{"n_experts": 80, "router_score": "softmax", "router_z_loss": 0.001, "router_noise": 0.3, "n_groups": 4, "vocab_size": 4810, "tie_embeddings": "early", "optimizer": "soap_variant", "beta1": 0.95, "dataset": "wikipedia_en"}
Below are experts of layer 3 (counted from 0) of a mixture-of-experts language model. Rows are named gate (a neuron's input weights, with its number), up (a neuron's input weights, with its number), down (a neuron's output weights, with its number) and show model dimensions 0-159. Each number is 128 + 24 x the weight over its row's rms, rounded and kept within 0 to 255. Numbers have three digits each.
Before each expert's rows: a language model's description of what the expert responds to. This comes from a sample of Wikipedia text that the model never trained on.

# expert 18
Prepositions and units introducing a quantity, like average of 20%, for, per, years, near, plus digits in years, coordinates and table cells.
gate0:126095142122122131157094096108120146129112135095117106167123129137139136165153132085163106106109090170112114144138132180101124161145084102120099146171127146175091131115116116138112092109159140161118119141154137121093127143134131132129161112144113118123122184106122115145145142094127180148117145117153123175118130136112108139118143111114109113157103132118107101096158143156147151142071090123114110133107135120095119087089194150151132135094117111107188133116153077127155135155093131
up0:077099102153151138063118144140084121178117115164122116133133119134120161120094118115108146184141125087121147091132143140154124129129090135077152122154146123087135115093139111123087149096120138141094116145121155111123110128176126098122128113147111141113118110159113167132122136137101118179115118142095084146135137127198138131093161152158135127099159105190113117102127144138124114155116134146098166152110122131159132138139120135155080136144127157079105138138135120111156114140094102
down0:098144174104120034142083160126093125098150159146132085138108140134173075113125091150141151103128127090147091132121108108150142126081133123154139139108142110100136199135102143165146146099124125121129162123093111119166134151159162132116166090078143085146116116140100101098136122127132119124156140144125135124101139136142157140149134113123126099147129173127149162132122114133111134153101127151095108167144144157169157117157126130122162087134121110136143152131106121140112131110148124
gate1:139153162125094120146114122109086144171144168088139148126115087122121158103129133096122137145121105145147138147153102108051132188147097141146125115123078152104101156133126142163131122164167112131118098135147110122121082152127102135110149144164107121101143120178078154124119126174126128130105113180138108096116140100122077146136094122124106114110127149162113154140116086133129140123148155112131138118147148145157119132111170144095150156136153091106129112165108113109107091158168117
up1:098090108101162117124108116109082107141098083150119109108098169140142137087117106074173153160143102133090210147136131120069131137134137114132131153117131106136171131121115135125112124140160123131144130135116110097147096128143129129126091131135128141157098129163103102131117133135174157157159145116134137126108102169151084095132092130176146145173100141159121126119113104140169150133123142112097160152131162151151108150141129130130101100129115086151104096172136116133159137144158157
down1:127145134115108139122135160136120123134122150143081127075121144088170128120140111133119105092106181117111171133161093142143139130089121172153124146135091120170114191078119103150124133147131088111108114076145129121110135116118118115115126145138154133163158111131155113132102160157125097117111125128086162170160135111116136085133129114147098088113127205112117125139147167128134101136154111122172161143125117100153117142159133141151159143117145100140104139136110116139094165105103076
gate2:148158100145133142126139146129121141116113152103117141124097126121127143157112106122144155125140114107136109126095143149152162127162107134140099166133179154099140122124142145114154136117093151136134121119190109077108111099111157082181132116103100140132148095111113162106080104148157102132151089109132119147152111125140150120112123122147128139144159065094093146089087184190136126111111129149123101142146176139101108165116120142133123116156131164128152092090133154129134119098086084
up2:118121161065159110104152119116121153136153116103147159105145121114143130131095113142161155118150089154128091110139110128162112146166140095113146112144130113071155132089107102129143173134143131135154101140149104129126195119148127161131112096140090126127148170135136112113117144118141107092109086136145140153104090107116108146113116137151143148186100108116105153128124152159136151144167121168095129163133075103103137115145171135117075136115110121108099136126142128155115092107172167
down2:098131121140108165127110166097115086107101122099067100159114133164101145177175149132161117148132155172119166119160141124083108118146141106134083132100107145154105119120120143106163132095146167139139127089099119128101147119106118176105147156110131128136151134130095107112094122132117126145120121105140136150158138108136138132166158118123137139083162183148158132126137146086092142106091124120099187144081171136147083106126112126129125136135124098125125113166087135099138129137121120
gate3:139146140089137132126105119138119124140078129132172102133137072155131168105127132141147139090124122190156169104115126124146139120151117130124118138180133114157132147164102153150125125125133135119151122118134117146139129078095116091088076103098121119081088115141108105134158131118135153126155111131134087121105122125101073115134138091134162161126094106151149145169125174127132105114096123134139148127152131126157165149141102132079170162124154124104155167088149121079114158165135107
up3:142114132099117135118133113070114137137130155126087146111097166132086096102137119161127112151101110120150153166146111147137093140126136097116138101110110148146130158144137127113162117095138076155136174121121099092146086132126145113138129135088116128139152109130155147124116125113149157117136148156110132111122098142144101175174140148130124103122138091131155169165144143123173084155099139111121149111176149175123137142131134103076129145136130112104170104124053104146117190133143096
down3:157092146139155144146106127112127116122100151088167082119163104117155151126113144133075105108145082128098144091150135114149160128125130123103160130092163132117136144097145125116100078169109106124105175131114146113143124159105156127115144145141139067118140107131146147162113134115185121091121172142106121188110146108159158099110112143099110157124168133142130107157157125110159110122096112131124132103113140135141145120117097087106136181148087103136117113161173130144142134097146113
gate4:090161124091159184130136140126093126161119153145157119111143125136103102142110112065139124132097091100143169084097140135136139156135095119137149137110146100105140121133123140144153108092096144131141125136144133162121120118138101091106105111140151146131193081135108117151109065144140102135103175121121132106113093140156127130112144150140152169122113099092117088185123117142117169112145100119158155152141154140081157132181143130135115107126118144154127114108132107169101162128148121
up4:133153110148118146141104145101078157167099163106088145137112160103078172117137081131122093128158128175102110117160119064115115161132132107131160125118136165115090167142139154130156109121132111113126129109128122123093126099132139145134123128156100125112122138152132156151116094120112150136143117157177117141074134131140111114095116092138129128155177186095176145116165149139122135102161131137119127153106145133185111156089148102119132133070122129126127125154181135124126117140122129
down4:155156089095166104144144152127129130145137100168104118124107102150108160135143115121129121102115148135124081141120114142106134163152112123104138092107095163101177124092129130109127118094117110105144140159137182152148158112183094098137151109124176118075146132107168095144134121129092121115097087111152149134159142108116109115160156153098090152128103136161160128122099116148108142133155116170158111106121133134137121168169110150159126129138113109108126116083178113163170100112127143
gate5:141141151137132168164120088122101140112142088125119145178157162137155120143121112143137125084095156128147133160098120115129091138138151140103156159095114111107106141167117084141111111089084114126151149160125110082109163085126151103127096110133107131135102135152121094139104108155132100131145167117169164116150132139130160138110090125140163166154089084121107072100080129120158133130149135150137116106191102143116169115115172109122135162152123136119135098160132123127143135125143098
up5:076160165147124145129096175085131128126103143137161144118146160152174096149115116145128100136119107117135149134089151122143115133114157103126183146084091114117148134168117121131141123152123118142130190162152099148093142133122163115125146126159108133116164121115104106155124139111154158113164142109131158090100098128098109136084145156110119099154112092108079100115128127142111147117148158126127143126138151132145097130118170121136154198131134125077114105104135164108142069144138126
down5:170122123166099134162140161143116140131115126087160126107148115096137061078125164141137149115128115115157154099113114105116167138163181148153130108146131132126099135169133126098144101128087117153154134136146145158105142165131151131074085140131089148124108113123117127157109113142137122150146113129085150116128160135085149132125137134139137109142116144166089114098093123100093091100166147128103134077140125170112148104153148105126117130143107112154114077125147142122171145182133101
gate6:126165146140090114154116136163082122105172136147116088106124097095140157128135121124146129143108141177123138154118129065124130151131132093102123158096127107082150154134110175116126143168139153138156145093150126190160107070134112110120106081130173110125117142157109163134130097083141153143137139122133179067150131124113130090136173106137114113107161092147096113107155138119144135114135124176144127150095129150116147130118125106114108135109104112135128149121165123161148158126138106
up6:107089140123160129100110104140127117125111096113146170141127172078174143140149136127125099092168135171135132139124115134129083128111130129164131128138142134159166152144157130107138094072148121053127116123134110106135148128158143098110114121161134179124155172126139097139104125147192107137120091102120132109101079142168142104116143070095125109150104152135107109118096128121153116107114143120109129105124127153131092176153162157145123134124149159113110149119144140103104103095147147
down6:164136112133124147148098104098135137134121132170177178130136177140141150139115131102062110129135133105146156110133153139123106107104124130147106103121114096160172107147151126116170167105127100104141126146154109082070143133108148133107109144087140144078106113148142161108094130130114123126156125165131135150134106114125152143131146112125169132133145125103099131136071106135114149127093115139126159071145142143114126164144149089128122200117130138116168121134150161125116093148127070
gate7:128142154178154126100147104082121117092118130147108139152170108101135090136121185147146161104155127132167133116169102119103134141124125082103117108101109134137124134099175157146131160130102081156141120138127158136138109141112161118154118111119111120133128143144138132137148155120166130110138138113132128118117149131111114151152095139122130083121144108151086100087166094067121129108158142133134066120147139100100087120134098088112173152157103171142087130166145160146140084123144137
up7:120107077116119098130103125103162096090117144089185116159118107106137138075176123117132134140124120149148145141137139102111139161107110129129100147130115113087120155116116162103122159118110162151151142136133120185134134127071113145158139162144124124147110141124107114145129138176142113135152120121139098124141118139083110091107152111158121108146144111151139111130142082170127163104139140104097124123103161158145068077094134127103165157150115168142130170195132133132120161115139124
down7:110114134150103138153102153084092105109086154145161131138110057107123131119121104093102133162091139096173121143130125135111169107130132090127114128127154117102095137176171119121126125108103098142127121128128140146139137136154158122115156125163125122139163126141158084156125155115146129086159109093120162131105143078149142138108123112169096168132152116115108131151128131136116157175142156149133135125082146142163108099131120127134122106127142166166099136167176120182119117183113102
gate8:087139083130115167126114155139114123144122133121165104114157141157120161129110105107136129145139130129149172129121111155134089088158100107141123125135074177124120133162127145117136115148139130106129133174164134102147135133167084090128113105129144131124177139197101161069141075123139136116124072146162095101140122126121109112088157145086171124136127121118093138106146124104128147138116156095121165086094133155151140121135094125115124116138105135136139107144178114126143153178127112
up8:139116107141143138138126106118118077113121170137115122157156133106189107105146117098109138129105126129131137113143156088137152135095116106147161124147094145080189123092112147129121107118112105146154119143124173129121123125093149155125170106150139143148153150128136159127118144121126176138143177055096143150132137098109110135097109131120083133144124121182174139111104121117140148125136127132117125092107105125108108178113144147124115104100149168088187152067111125109127122094131101
down8:154124088131093129140119103136124108126116128106160119138119121072129122167153172132141162118122130123155128117046121116165120105147142125085153150133170116167143110108124142181140134095126112123082139131098117125134097173132176082096152140137132153099131118119145174122114140108118130135116112118177123117156114144086110129157100149164136133130119139137137183137170138087118108114106147120144153145129091131150109113133158125112131163168133122149072117163101119133073159124131098
gate9:151132111175173169144114131147121145114143085123143137153161125190157111146116120129124157127141141109129102166159139146100079129153085105140089129107105141177116135147109129116116109153128112119132137138148132112163135118158134128110149106126112120138123119173119164143163103153103110134156174101111094091116099171154102114142072105108130096114106137119091127106145160070124102111100110131121122153098159108107106160148127133129138075114121180118105079119154141160119126122163114
up9:078149148100148153127111119149188127187127111112114142154136177108121122111119123170150153126120110105196128092124128125120151127125115152098145106114101120115083123168119068084112140138117144110123129075110121168126104121104124097134123136165120131137102131141170130096121132127117132142121096120154110123135141099111115161125144107071148134127184149131104192119121127094162105125165148160110147169117131098128135170113096132116163096128142127116153133116112150178137110121138105
down9:115104160129131147097107128153142095109132151097122158160130169113114147111139154086163127100124150141148126146136158153139121119155137089125112104127079146188107138129142059065093104137143162107137113117160141124109123165131099133176130139172130158077128106142089157133132092122133106129102097139120146121176119097109113157106100119124095111142153122145158158173128120172116146085097149127143115143136151115132168143144108108127145133133143124103132131159098114174099143099102126
gate10:156128138148147123163123113149126122107152165151094122103128141108114101126087138087124172108118114101150134159129171160148064113145136126141170136102154133144098135155120140182153133142130120152110141079145118123144134147146104132121141167089105102114168104101141119098109113122131126113123119115126159149154161111136106119145107138167132102134063133166104129155092052085124115131124126118131091139122143096156140123122127111117117168172115120174135121136145127130101105109167194
up10:124165167140081108147132103150128145150158157180146128158145145118079132125131157125096121146181101121103145130153156129118122153123120142087083132125160126136146105129149156119149130114144117130073118115144124127124172126112100120144141151066133130109101122135147076117148114082102077107125161095131149136143115159177124145102136117115110142149153162129122123173084148111154096142145179098153133123112115160123144105140143120121071120148104151163147095138120134125145153171111093
down10:172116115135128144117131132126152091173147132127127125106108150114162081114134119120121144134132151090121122125112120136140111111129168108163112117095135111111114090100120142135136084157149099134094141113102168123105123159098114091118135157132094112154174113116180179176153100171152130114099107115094128114163113080106158123152114161117151086096097111134155152137136128136161168135130100126141116166120136113175170142125153125160132122134159110087135112110107156178106114069137132
gate11:122118128126113135066106094164133106125121075141147075117166139158082091156155160138106116116138130140128147169084121132081140161131185089089136117086087159166137101131165126127148132144128164152159146123105108142107147133102125138162133155100131133154111117132100144118138123100163104127109106133095116098126104124117124091131121156125144171170148084084125172174139149096108112125151122121127107141130080105156096136122129169121124159122155146125141117129144152135107137129142108
up11:079133131137154108165107125133096133195107141103169098106136159129098123124112144127141148192107138119101139131122114136104102155124122134115133122131124150160137126123098104166147151145109122139117136121117135111117102157118139080174137179141113126110143149157156151115151115112130076129124127076106159134104077131089166135144083118119128115129130153115093136158128132156153149127123136131132110128119119156137123090125057133192108105127097132086113192158162145120110119089132144
down11:164140153176102179110106131161124099165147114142107135121154088078123154143088098138162131118126130118141143123147149147157134161161157140159176144103132171109140162144108117094115114148105108150175126138130102111118140110129159110131126098140130084147098096170133122097092141110128131141121132149143105105150113133114129136117081114114113151122166175115115118095125132095127142108142116138151094148146098117113116122112168148139163126103139147136081119071088084174102118117108085
gate12:087130178102163106155141147115137118182114173149130121124117102163137114117089136128155110139148121139172150144098118151159125140170157118132124112101128130124111085124113101148130130125118079153139100099119125152121114140109160131098115097105118106177119137153106163156157101108166128129086147091125107123150149167108140128172120109091113160111131142129081116084146081147131121111158111130135153089145091137138162120137128100116091114183184140105119140127120123127154083132122164
up12:135153137111126130148107087104092137098134097104142133163102137092124159149153155118102168135069144143094136127122184113099129129135054132128127136177124133117152105110165125112169121117125126106127148158121141108112114104119118134142139142133132155091134146113077126126112104137131108146153150124104154145070140111127163122150112078210159136149127090150112078130152150103147120150097132157124095161145082143107101121128141147147115145118162134101098116099146139121089136123128134
down12:105153106124132115136150181102100075112138154148146146123124138092117121113162125137105152092141138150174152113094108059103160115111153149141109143080106121085118104130169105136139137162087142140142143100110142102129137155114150132155181144128120117128159100142144139145150097111147102115122137122136160137122101131126148084161139116128101108142143111089144142157123097120129172129157125103160081127141107104124154092130169118158080197150127143121163130138127142113126170132091125
gate13:106141145162130119116126103114144102128136113133107129130146154124109128136111096112152140158137154108143070100125050121096101133146151121146164113135146121118179132160115107072138145150128107101128132107144077135130131120133127127117109121117104112144084128123149117095162179163123147142116113122169092156133129107175130112159124118134124122100116137141117127138120157156127147120175114104117173186113136147153097122104138130135074105188134135158098128187094121133162159093166109
up13:137172095120136120161099147131124143134103148113165153124126086172131141118140091145130130116125097124116136131119122111136149132135129143121151194135123116193092123150141157154107102160145085120152128130125083132089131131113129162145138108117134129148142106120122062109085157133106139164150112115129122112132121071097136132104109086109148167146120128115109096085156114105129133100174126144159119107139166114112149118147154097164180134132105155120112106120085100181162141109175121
down13:122103137156101125122120172148158159108098131087128166148088150142101101127138118163134113117118112106111116114132137109119103132117103142116171188161131093129128132139155150123133146109168111114167099136094078144102133108085130125167148123113106137103156105112128108106148144141096160102113135131108110116098116119178110086114163086127161135140136147132119133102143120142130143116121097113156110130162156124158211139108153172112155122129140160198101087133120106098113134101107128
gate14:171145110132140119132078092142112151118132115095153102091166169137154130124135085141145122110142124115120128174103114157131150082160100122127148155144109122138126115151160123068139136144139159112066165116114174161104102139161109149141115163141133115126138125111138097112108095146077123098105114106135156150153125150133182093137084128121131155095108132106102124118170138133124134163129156134109141130118141127088142101111151123118135087194127125160143134128159130119140131089116186
up14:108107138142120142151136138175102098141105095159108129105147144161054099093156146108156158143093121156081123156105116120146138119082160138177173123131090147177110120100110097113140133060127127135107128129101126139150131074140089156087154101074122096100142133116127168115132119126153120150127143152125131125127097110126158141113108129132170149134135112138115156105113150120153124137105128093143110088099129142105112149139106166152117151138122131112151140144137135131145175146088097
down14:126160129119102156120142108119105123158155131133170109148140085151123153131164126109157117138172156129153084118116104149111123155102133080130165105121123109090134160125106132205113116145129090130180124139146139121138136109084142101158108084148127157117124145175152135174162097099150129119110118168154068144126145128114087140139149102131102117153127113131134146116097115115143129127072126119125104115153169080154101142095140107134124113113113102096150104130128134161106091166123150
gate15:171143125176117094127125114122172123119127134127131173118137128171105119135152129172106134145126076127149133084141088178166096094132159126067179126114153138125127119110102125139117149142087083115176135130124116104127123122121103090091112102139108129122147070132107102120133129107144129096126160107076150121140122125147140109103129065140157144150125146147147121129110087125117145185128121133105125141163146143128155116118122124147136128107164164101125086133122184144145146112169117
up15:142123139117154164145095159137142108150106110120150154141132089117135117137113125142132159152170127090179127158116079116130118160095137104131103108169166148102122111122120159109111140114133112108127116149121106111095147125162116107115145142131201167076099166132105131156160125113128092124186134138104153144150116140137122144143169144115102114124151098108150112135123070130152141128123110151113106130116109094117083100127093155129152171179075108114134107083160131122139145170118120
down15:168071127125149117134181115144133101140117135121151112184154117118145087132153100117126140119108147141106130155137127111099117131131123132144094180138128136125136138127122095159114111067131147179090128107162151136128132145125116126134091131144115169149125131155146145120153125157158144134114120087090149104125110072122117120147119156100113145065111132133146105081140119168113090095115150158167096113102122130114130093101104168130132170154146150124121153178160122094141085149095119
gate16:111148096106102126140098135116129153116166162148113117154137101162162110133118098103138175111116134119145146147164141147149113155140119119180146123174080141088135130135166114168134114127123102111135120117217113151108158126138107136115143135146109160187129103126139124098130181047135107113127129143119139150132099142179142128106144154129079122102096115139139116149136121105098104105128138163146084132130109112095133124135097175140103112120105129120132092117133110104142098130161132
up16:108139137168134104148106073138136114107177126110100124148186090154098139134165124107105115147130143108187108115152110113103104139098115161162104134099108124112121117134119165139131111151120103161132166151139126143119125087125097143138097142138137148151189131154128143103134190117089146152149158161082111156147145168157121147124146113102139117122117099099096139107205110098128141134152101087095090135143158117129121130110136118153101106116125153119129121132114113119120111087150101
down16:114144177143167137111125117116088109149113150174117094146147117145107165146140120121100094137107131137106088153150116194136136154158156109147111107160103109119197108162147103141110129075153105116138117144096146160139156132145138096144103145131114132160125125133153140081119144130136142091113084137118109146164150146153096112113094106097157092100127163083139147176115082143112123123095132108138127109146150129135110109114054127150134149096127146136150104130121148150148109123109132
gate17:142119154125125099083122130133155177146180143131133098125120102102123146121153122091076130139142130116075068109108153121100088141099091162130084151098166125104131152134151153106133155091129138148082140089161125130103122128107149115128160135094153135117147107146130119147172162123145172103110146140107130085137098101119109145142111115122118127154174145128129125167159110122127128104122154129174145135173162141152122129173105132106100130128135174126129116115099135177142177118114142
up17:101129104098133094102163156164136166133091102117123137140079120149161124104121115119144152129134133155135165167127171142087079115103078079072128133142156102092174138107105118117163145146172123118145136126136127149141119127124087125137115122113114148147114121127094181155154128094122110135099121103102095132126103116137103079138096150129104190135152163155122118164145150102139112122118135148148109088179135145159130161132139102121164123118129141109126144178118117110135128151160118
down17:086115163128109108114164119080087122142175153152123107170172135112126141132151130115098142111129100165122133149087145109090103158126132112145101133060152141138100120157129106113142168169119137117113149156184163101118089118084136101144123137160136101138119114139127108127132126132159156140137109159116113124125115149121125088125096164138123098193125100115103091149121137120132141122093127140170134178100125146145175143160101166098122119139088144120106111109119140153129106132110166
gate18:135133126124129132159103078067129104134148119165101111147115108129116096176110182112135148164129160104172181142133111104105137114156111139126166104101141096113112151163138135169106128164117122151125107177155164122135134117143101132162121115149108085165098116150141115091101084092159129095160135136141114114125120084098144123095154091132107120129127106179142120111162143135113119117168114170121127152129136122128112134115130074131150113144136152092134140123117165134117089099133166
up18:129133126121098139126116152156116107115130146084131132091141154135144134108112088134134137162126113171182126148108162102113126115161111093115118133164129144182121111089125097097155098167144143136118104127145110115098129110176165123133133130144147198119137126098152155146127098152090113121068112108137133149150102138147112094135097162103140168134136143144101108109131087122108142123120071135122170163148097129124127139141098131136148115119193140111134110123167155125104058115119124
down18:117119130095105115144128144164140135118131132127126123146118119138130147079147116147165127115152170147146104115112129054151098187099133113159116121096141099109134108142093154068118110099175150168110127117140094137132095171132168125098137130146148132113146140109116163119148126169077163097090138115150147118167134132164119139152128165123175100117140127126141109120095129111134160120142158127123158120112092137114093103160123131106096131137160128089133068155095101169111124143149142
gate19:146134121144106111152071134108088135105112142154110124138122144081143132135100134116151094124144124146120122069149124126117159111129083141098100091110152051081122137149120117142125126107140097104110127105141114131145158111135120130143125108119104135162120127104132156129172152141135110107140111155098115162088117132199098158153118115152125163171131138132176151122103122142152130152143142112147096121159176149122119083098171127132190146118136134155149146139121153125121130069108104
up19:139115121113112126097137110153174107119129104089188119171171139134121119113141129153096122124153118136140135195099144143118132140151158133149126104144093140144098126107133125115107101092071141152120086127128133183144163154116089130081161132195159135129129096134119126135089099121082132126134128138133159147116144125148186094130091111121155133118144112162108129127166133129068144129123103142125134135135107116109135110181141099125119120106115164089126078134144100116168125125118146
down19:132138133088163107097117134140135128129163156127136164109127124145142144101112108131145124125098155158116123152174156124116170127142137128164157126139139121098139094172079148145183144139138140126159087118152147129137111065116145129113101118105125091130141059159133124086122170142101134102122104110112141063089107133118151165135125086129147167077146109179182118123148152157149105123129135139132162121099112095132122134126124090111101117138095114120099102164140113133115124115109110
gate20:181153124142074134122058109159130095110127111097156139143134145128143127141118096122127117137142112138073133129141163135171108136147110120120129114135138162091137150087184139171106128127119134082118137156147165100142147125125082075096109141110138115142124079152087130124139130134152123092136169144067122140119171133149118133147069114134166138081116127160127114117185142089107106123142154139122129150116148128132123101147110127124130109120117082123165110123166132161130120144132111
up20:121126124130132133107116133135113114127149139099096173107105092152142154148155168121125109125110108113174118149119115095136130145129153155135140143148159174120100136095144162108102158102131121133151071082098113153169109119138109106115089149131142137134092108160102157113165175115137173083116137136104119109110177145148146124145118093142116148168132132088098116114121126125139142105099136180129104120111143136109159182086129147142125098131130091126108109116149153067139146188106151
down20:070138108125114105109184119121124142129104131155096124085137113121115138045150125108132139107125158190134129130125108099127159128122126114094129111126132161147125115100095111097130145129131082169144151113115171136131130112096112096121158101139134117116118142152153135114116148136147120134126097090144135107179093131147126158161137142102109133112147139125122108173103076143125133115115146127181159150177111134159150094140168109123136095122190168109107097144096131125123178131103120
gate21:133190104134149142136150132095118103102145081104107151068071155136079164126104168147161169137162135136114097146126102096063163131165136093101150123139157084168169153131152160102135112145130094165129123120114164141148111110112142135118086131119112137099113126143126165134125112166137124125116145140121148116157122169127095121141150126150109114135110097136122142093157126153161132174106119116097131136116142132103116110098094141128112148140119094145108125122100116078143108123153136
up21:162117123104111110070103105164116121120113096148109153112099137084143161134106144150123145119099127133133118111129143146144089114170114129143080098139120161104146146110134151166139071146143119131103128154149132105154150156143161150117124107167086127166108099154179110150102130091094109125119116136180122140101182135131155110131115112081121125167182162121114158116172109155159130117116100150134145117103116126114115127162099071104120139129115130132146157122094160129101153126129096
down21:132090162136084092118148073146123163174160126117168114134138109120133124135118179119157152115126140169137084075110119122114149157096094116121119152155116136160124082106109144159110134087161127127171092157132113146131134147088128152156146137144130118083086189120100148141114138119101121114088080125135145129130135122105128115160119102113126135127097153100173103152136127148156131091115160152134104119125107145088158121154133079101126103149138096135148154122143113145169139127112118
gate22:149080144117167124119151114147089097144142169147157125107164101142133119154134152126145126121121119100153132131117133146106134144164114145150170115156131153096112148129119149141118140111118092128115096155125156132133110135163076130155142122109178073135172097145139120083121121122121123080113077116133107158107102154139094118124167076092070116127081114117136118093136164143133141114113110096178143140164125136104100123152114075123140128141137107137132167122142120175120150115174148
up22:153100177093134103146102100163121150138135118147108125150160147136111133063106124165160134148092156170117118121133109103102128148125132144126153129102171125097150053131181110133135135150149139090126183124143115115156133151125130125162131126138118142143125085173143113083144126155113106125168103128132106158123122125112108126112102110084132150097102127145113156125176157153186122149129111169136124151108123108103108101126138122136145171150110067125138137136116076130128109112119111
down22:117128144099103140127103108160101113087140128117136111145130134119143104108129149071119106108151140092125133128139130140158168128128105180143104119125133138133093105099104114146121109136114105117145129174132151138134107100106140160129149126176142115128171143071105080165149203100147150131107094158120107156154141111123097102138103167127133147104135138119156131157135091127140117129138142143091112115106133136127143192138100151126100072158140136157126112182117079136140139110179089
gate23:158134142097135152121100126134121125144125122114157124130131110082154155116103099083133158129102097132125164137090133125127140133124138092123118137119103137125110097129090111128137114083136124167156131164158171149115160165164116116119093102124123111140119107139120148099162104150131117099210113118129070160147105161126093176158148140184159145133143126109118067088168123141131090127155092109154131091130146113124094118130138173157154104132132136131144109125114157162154111138142097
up23:107113096085152156101138121167090136120090100115149130118152174145171120118146090145068163100115164142138105152105135115104115128103141110140115134118117144153092112123120153142116161118109085115163124159133119139119098165142157130120147150111170151120114178133141108118144151081099147146137110075114158149102134132106090141119104150109153090131114114104130135114173097134120108140121114175106132096115147149111174115153109162180116131106158115163128120143165120097135145122075123
down23:104117122147164115132128089120113107155121063119140149118108156151096141150120143139133157124183174132138147129087133127114087108121137120118120155112136202150140103118149103174121138086106122111096128109167144114119099154107148131154116138121166138094114143130154121144120132115152134119104129162132099111119167133158058117123072151111169144111110107145118133151134091094125092100109137182122146174153109120166121093145128175149105144123141135147120129138158113105114106097109148
gate24:147177150142083144157148092116136118105163157143121124118125150135100140180108127085148157112122124107105133177175111130114117118121062126114112155142106113147112170102115111135068165127109155149122127154130133167154102147131107138107141133159105102115129115168137145129118144103149144137114108112145179148129179097118132141102157114142123110189098136149110156141099172094103139123151097163119136061129130141130103133112111088127129125147098113156097123117145094134130104115107154
up24:096132201166126114124169127129131100138152150136107136130137127130140100161093110097122185086129124101154090153125112145132149169108086087106077136152109110104106101136143173125121176140124114110084114137153151112121113110134136118100105117167126074137125132141128089134143116150107145155129132113119133104112174150100108183152102125153133135124119124111154083132087110087116146151168106153140135072131137158147109165165138110124126140128159137111127147103147124124122102119128172
down24:147124120159105105118143187153130113158110140084115088116151098162153152118115137153112129099116158135130128117144144121135113146150126124137081148118103110176127096098126099097097166170138182098120122145102162124136087092138145120142120144150104131142072116171109141166086165137140177124133142099124131153138136146123135153120109116084090115138140164081129119146140121076108101173168136118080109141144115144129137155132117085141141135150155118091108164117106118119134143152095119
gate25:154124104132111153147150118151079112081149120168121105175130135128143136150145108107094149136148150124130153116120168152160116145115154145118129139084129106164122111144110121125068147087142161085144129165099103148137117102117142110119152127129140183141113059148108138119140153102122150126131110106136113141156134147123162097114131101108122075108114157148123125134120142116119076145075121115145147115145095151127130128111128128161119137170123139089152061154133170138151141086086092
up25:152115115168109089109107160131158126126116144170118142166111103095135141143150086077129125150126126131147111120109106117150171152191162070099121153137116141132135137125099165128153115152147135143127094095129157132135129107173139128119118148109156102139140133140100129108127139115117149108138109081089081133129103100069150115166144103113129143118130135131113135143100120121083097116144142165127116080132119149127176116142149156110072150141117128149088160104088181142106166119111128
down25:117143152099152148164149110128070080135120132124113130152109105170140107155140115106154115162148109142112145117149150177134076094152218111116111129120140099137128110097154167145152119119119135143146115083083091093100089132132097158163070145118144129111151135119105119187098135129120141144083116138129131120135119130156164148158156120112117148126193159126142148108115109106137118108131130165114155122107133146107154140122101102112151156111108091125140104125113133118134128153106117
gate26:146125169130140133103136140118111123139171139111140145147094151113130101104134142174104125110141117132149056138105112131099095112085134133127197150141141146131152167115096191122118143139150094138197156101169116089110145136133163134087144102114075143139108126112116121102106119152119137128073120168165100091129139123141146103076132126123111144119128124156161094143176147131124149095087084106096111119148107144121135098160143132145145141146133134134127117118137149110114123131128156
up26:126159154172105165113122132120120128142175112120103123119096114115190090124143152121144139123165098149101115140127142110109166133107117159121173186148108125096154157148138112125178159106111115120124139175127116127113118119125130135120116132157092129139134097114119118120118116166134116114176122130109147150136118121176114136097164103097178108172100112135163130133094127137126160082142132127106100144145181119121145094137153137102131162141089065142149111104139058149115110112135138
down26:115129134124129171153135117093167094160112104157113156119125089114152152121089148120108103137090098082119124139117142098119111138149141134129138134133152122118131154140109102132167105165087146160175148154125152096069137131129137135184168146146149165116141113142121077120115139141186175081163135151162060121126146144135130106156147146093144115156139128126104125109121115168118148123112125115092120115108132137103098111139133070116107149115128111120127166117144111142142092128077146
gate27:102119141081140163113098140168114133130085130141151127166134170118139143147134137136125122134127113148122105132146110121133124114118133106061151109142131102078154115123158131136140104128088095148174064114126091107093093129139150134128143074093170150167129138177096131120152105132125119154161138139087112147157163107111122149087152105133153153136154151139110127115173163120116125114141122109090145096129158109093095140161140107120094174127118170104169098109116152114125105124113144
up27:138095115161118111169111132142195142100138111097136130096126145127086117150112117145114096129105123135102109121157107119136142075123104154129111171086144136135124138134149148149119141142130119170149178111119144100117162138111132078157098086121159092109141089096128116092127120135115105115145110162166161143123150178106125143108129142117137139133158141096182130126128105103174083162143128141146082146167102085107114135142160149118151141140131150152088134105163134110173104145156128
down27:105156107119094136133165110135139085121136163126154117159090124141140136149135105141145120098137158152169124141167128085117120116117124116096151144089153153154078056143122166097159113143115126098112094113164109131139124171094142104133140125114130095188132155127138104110135113101117114121100115123143157075135106125102137135097151163126112150137158123159146099123158167146077117105163136093124164104121144117140148124143152150145101150132142139153116123137089152108101112126084187
gate28:133105124149146048080109128132085141143115143129147127115111144099130150160079111133135116122133128133128158124145163077124117089120130126106128161134124136102135145143097128149135116116137097105130136150090088109107134112151124142153120116118127118163119121139132163111107160103162098150100125107153108103097157119134108147111160144181164179180135123167132135122108097139145114165109085139057175116105104143127135117186162171129139118105112094136131128153138148172154117127146128
up28:115114162080143135151121097107140131153120102105135106119098169118107123159108173130125133142122118155101170095121162144122172116142109128184136122099113129109113166114144151142149145150149095099106104146065162103160157126118153108107148100092128130147159134169116153106127089155167153149138128103129104156144148103140134151105140065127156145159134127144073117123159100130141105111132080141136153115112142125119080152132138138124120108166156086144135153123079110087128140104111134
down28:150096122136143124141132104089123087112131111102144128127105115100090099127144102112122103118138172103159097153122105144152119125164096156165128109151098098133124156105156098110123145120112134087145144144126136150133142172170156137160151102136118121154127092102185057108132124161105104124096164114122115130147152141145157129087136153176144124110108125134098124153155129166145139109074146106170097100099138159128154118095124144173119144140121142144112111127166165084104146161143125